python train.py --router_score="softmax" --balance_bias=false --positions="rope" --qk_norm=false --init_std_up=0.051
Below are experts of layer 7 (counted from 0) of a mixture-of-experts language model. Rows are named router (the router's row for the expert), gate (a neuron's input weights, with its number), up (a neuron's input weights, with its number) and show model dimensions 48-95. Each number is 128 + 24 x the weight over its row's rms, rounded and kept within 0 to 255.
After each expert's rows: a language model's description of what the expert responds to. This comes from a sample of Wikipedia text that the model never trained on.

# expert 25
router [128 137 116 119 102 131 117 155 146 128 111  90  95 126  94 142 133 116 114 155 107 154 106 119 135 126 139 192 147 107 129 120 129 104 114  82 121 140 154 111 171 148  87 120 114 106 127 107]
gate0 [101 140 116  98 126 157 170  76 130 126 129 124 136 112 105 185 119 138 133 162 165 141 114 128 141  85 135 138 165  85 140 151 124 133 162 122 130 110 150 101 122 163 130 125 112  77 146 170]
up0 [115 109 171 140 124 192 150 149 133 103 142 150 129 138 118 183 127  97 112 109 137  85 142 122 104 109 112 143 138 120 148 153 127 124 170 127  84 103 161 109 100 170 110 146  93 109 154 169]
It responds to: Short first or early pieces of words, mostly single letters or syllables like a, o, re, la, de, such as m-a-ize, re-published.

# expert 15
router [104 141  95  99  94 128 115  99 128  69 152 126 136  96 152 138 147 106 107 120 121 141 141 113 119  88 137 122  92 121 131 117 121 126 132 128 171  98 156 134  92 151 138  94 103 176  95 143]
gate2 [132 132  96 130 152 118 130 105 149 109 163  98 135 130 118 164  74 132 119  86 124  84 107 130 128 134 180 148 122 123 134 128 156 131 147 171 121 100 155  95 121 119 136 122 157  70  99 112]
up2 [125 115 107 102 139 129 127 121 112 141 119  74  92 114 133  99 147 100 109 166 119  76 137 104  94 121 137 184 120 135 104 112 132 130 170 109 169 125 122 144 112 159 115 154  95 151 146 138]
It responds to: Opening parentheses, and sometimes quotes or dashes, that begin an aside, year or figure, such as "First languages (2011)" and "912 people (8.1%)".

# expert 24
router [114 148 148 142 110 137 161 148 138 129 143 144  98 119  71  87 144 104 118 157 170 172 177 144 166 116 118 128 132 139 174 135 118 154 139 107  91  75 114 158 105 162 141 100 109 128 112 187]
gate0 [119 104 137 122 114 141 137 123 168 152 104 139 142  82 177 155 169  97 105 123 125 114 167 160  72 161 125 152 127  74  89 101 105 146 129 153 110 143 107 137 134 122 168 121 100 117 153 112]
up0 [105 134 157 118 119 137 147 142 169 134 115 156 137  68 157  87 146 152 127 105 146 112 149 125 113 154 140 139 147 120 131 107 125 173 141 132  68  86 145 127 126 112 115 151 123 156 115 131]
It responds to: Articles and possessive determiners that begin a noun phrase, especially "a" in "is a species of moth", also the, his, its.

# expert 6
router [195 133  96 127 149 122 148 164 118  98 147 135  83 135 149 150  95 101 128  88 111 103  94 119 169 157 125  73 120 112 117 149 125 117 124 122 144 117 153 108 108 144 135 167 109 147 154 130]
gate0 [123 143 123  97 130  96 143 142 122  88 143 110 114 116 119 172 129 124 139 127 131 142 148  98 135  98 127 174 109 159 125 127 116 106 130 138 122 132 111 103 140 189 111 162 103  91 161 163]
up0 [ 99 137 132 157 101 140 117 106 117 168 109 162 125 138 148  90 136 132 122 139 121 100  90 134 139  98 123 112 128 105 142 104 105 160  82 146 108 101 132 127 137 102 130 140 179 157 113 162]
It responds to: Raw UTF-8 byte pieces of accented or non-Latin letters and odd fragments of foreign names, such as Ci-ud-ad, Mārti-ņ-š, Lim-erick.

# expert 5
router [ 83 144 116 166 109 107 149 141 158 110 169 155 118  71 120 117 158 109  90 164 109 145 143 117 145 128  91 138 126 120  98 116 154 120 152 126 124 135 120 162 116 110 135 172 120 137 121 189]
gate0 [111 157 155 158 141 165 119 153 144 147 129 143 103  74  94 151 129  91 128 116 100 141 168 113 135 122 104 147 126 125 178 136 159 128 155 143 150 131 105 123 107 119 146 131 118 108 114 152]
up0 [128 136 145 112 122 117 115 191 162 162 147  92 107 119 148 157 117  92 135 111  94 115 118  69 124  97 125 142 134 120 110  98 165 153 191 131 148 144 143 156 153  97 132 129 114 111  97 153]
It responds to: A capital letter with a leading space that begins a name, acronym or symbol, e.g. L in LDU, H in Hossa, N in Nitto, R in RIAJ.

# expert 26
router [161 101 100 122 126 114  91 159 117 115 162 104  71 167 104 145 103 151 128 120 131 125 120 123 172 104 121 159 149 135 151  90 142 134 143 132 151 131 148  95 114 136  96 119 153 129  93 104]
gate0 [136 132 170 100 123 160 138 106 149 148 126 140 127 152 117 129  80 107 114 150 137 110 114 130 150 118 184 156 164 135 119 154 174 143 102 184 111 161 126 145  95 115 139  75 156 103 133 172]
up0 [124 132 146 129 106 147 113 166 131 132 134 141 113 131 151 130  92 104 135 104 128 135 100 120 158 149 179 106 117 143 163 112 152 140 115  95 139 164 109 134 176 167 102 119 112  95 124 148]
It responds to: Pieces following an initial capital letter in place and proper names, e.g. V-ale of Clyde, V-ine-gar Hill, P-iers, plus closing parentheses after years.

# expert 2
router [127 133 101 188 101 113 100 136 123 107 100 100 141 140 115 153  97 142 127 182 108 140 140 116 143  99 160 166 130 161 163  96 124 143 142  91 134 127 138  82 181 135 142 117 139 111 163 146]
gate0 [ 91  97 182 150 128 143 105 133 124 134 121 130 114 113 123 108 136 152 130 139  56 115 157 102 125 136  83 110 144 160  91 146 115 144 140 151 118 154 147 107 113 128  91 145 136 134 128 114]
up0 [168 107 136 107 150 135 142 163 119 129 113 165 135 158 114 137 103 119 112 125 149 129 158 138  88 141  92 163 145 161 133 145  93 117 104 160  91 141 133 125 182 121 165 116 132  99 128  74]
It responds to: Short word pieces inside proper names, place names and abbreviations, often early in the word, e.g. Dios-c-oro, Or-ch-ard, Vel-an-is, L-AT.

# expert 28
router [ 72 132 119 125  98 159 126 146 103 124  83 103 128 109 135 132 174 144 123 170 117 124 135 159 101 149  96 139 142  97 101 151 165 151  93 142 149  96 113 118 137  92  98 170 122 119 147 104]
gate5 [ 90 108  85 128 141 155 116 138 135 143 171 156 152 143 123  79 161 102 117 151 161 106 138 167 124 137 121 120 123 158 120 144 146 119  76 141 123  97 123 145 118 142 107 111 120 167 168 148]
up5 [149 133 140 143 107 133  84 116 126 135 140 169 161 142 168 117 104 114  95 174 206  89 121 150 105 120 142  93 144 152 144 147 117  86 138 148 147 112  89 147  97 151 125 112 116 138 124 117]
It responds to: Common nouns for people and groups after the or his, such as men, women, children, band, students, team.

# expert 20
router [182 162 127 127 107 129 153 119 135 127 115 120 169 128 147 136 127 129 148 144 122 143 154 153  95 127 100  78 143 104 158 131 128 132  98 140 147 133 169 107  85 162 141 141 131 109  90 135]
gate4 [127 111  97 119 133 112 171 129 152 148 102 141 147  77 153 126 112 138 131 131  98 107 131 137 135  86 114  82 101 116  83 140 140 142 147 164 150 128  97 154 125 146 195 127 141  90 116  79]
up4 [140 102  93  98 170 119  98 107 110 138 161 130 123 130  93 150 141 168 132 124 119 102  78 154 181 131 123 119 118 148 151 151 139  99 127 123 114 145 154 102  98 138 128 114 114 152 124 130]
It responds to: Nouns naming quantities or table columns in statistics, e.g. average, age, number, %, total, Rank, scores, often in tables and census text.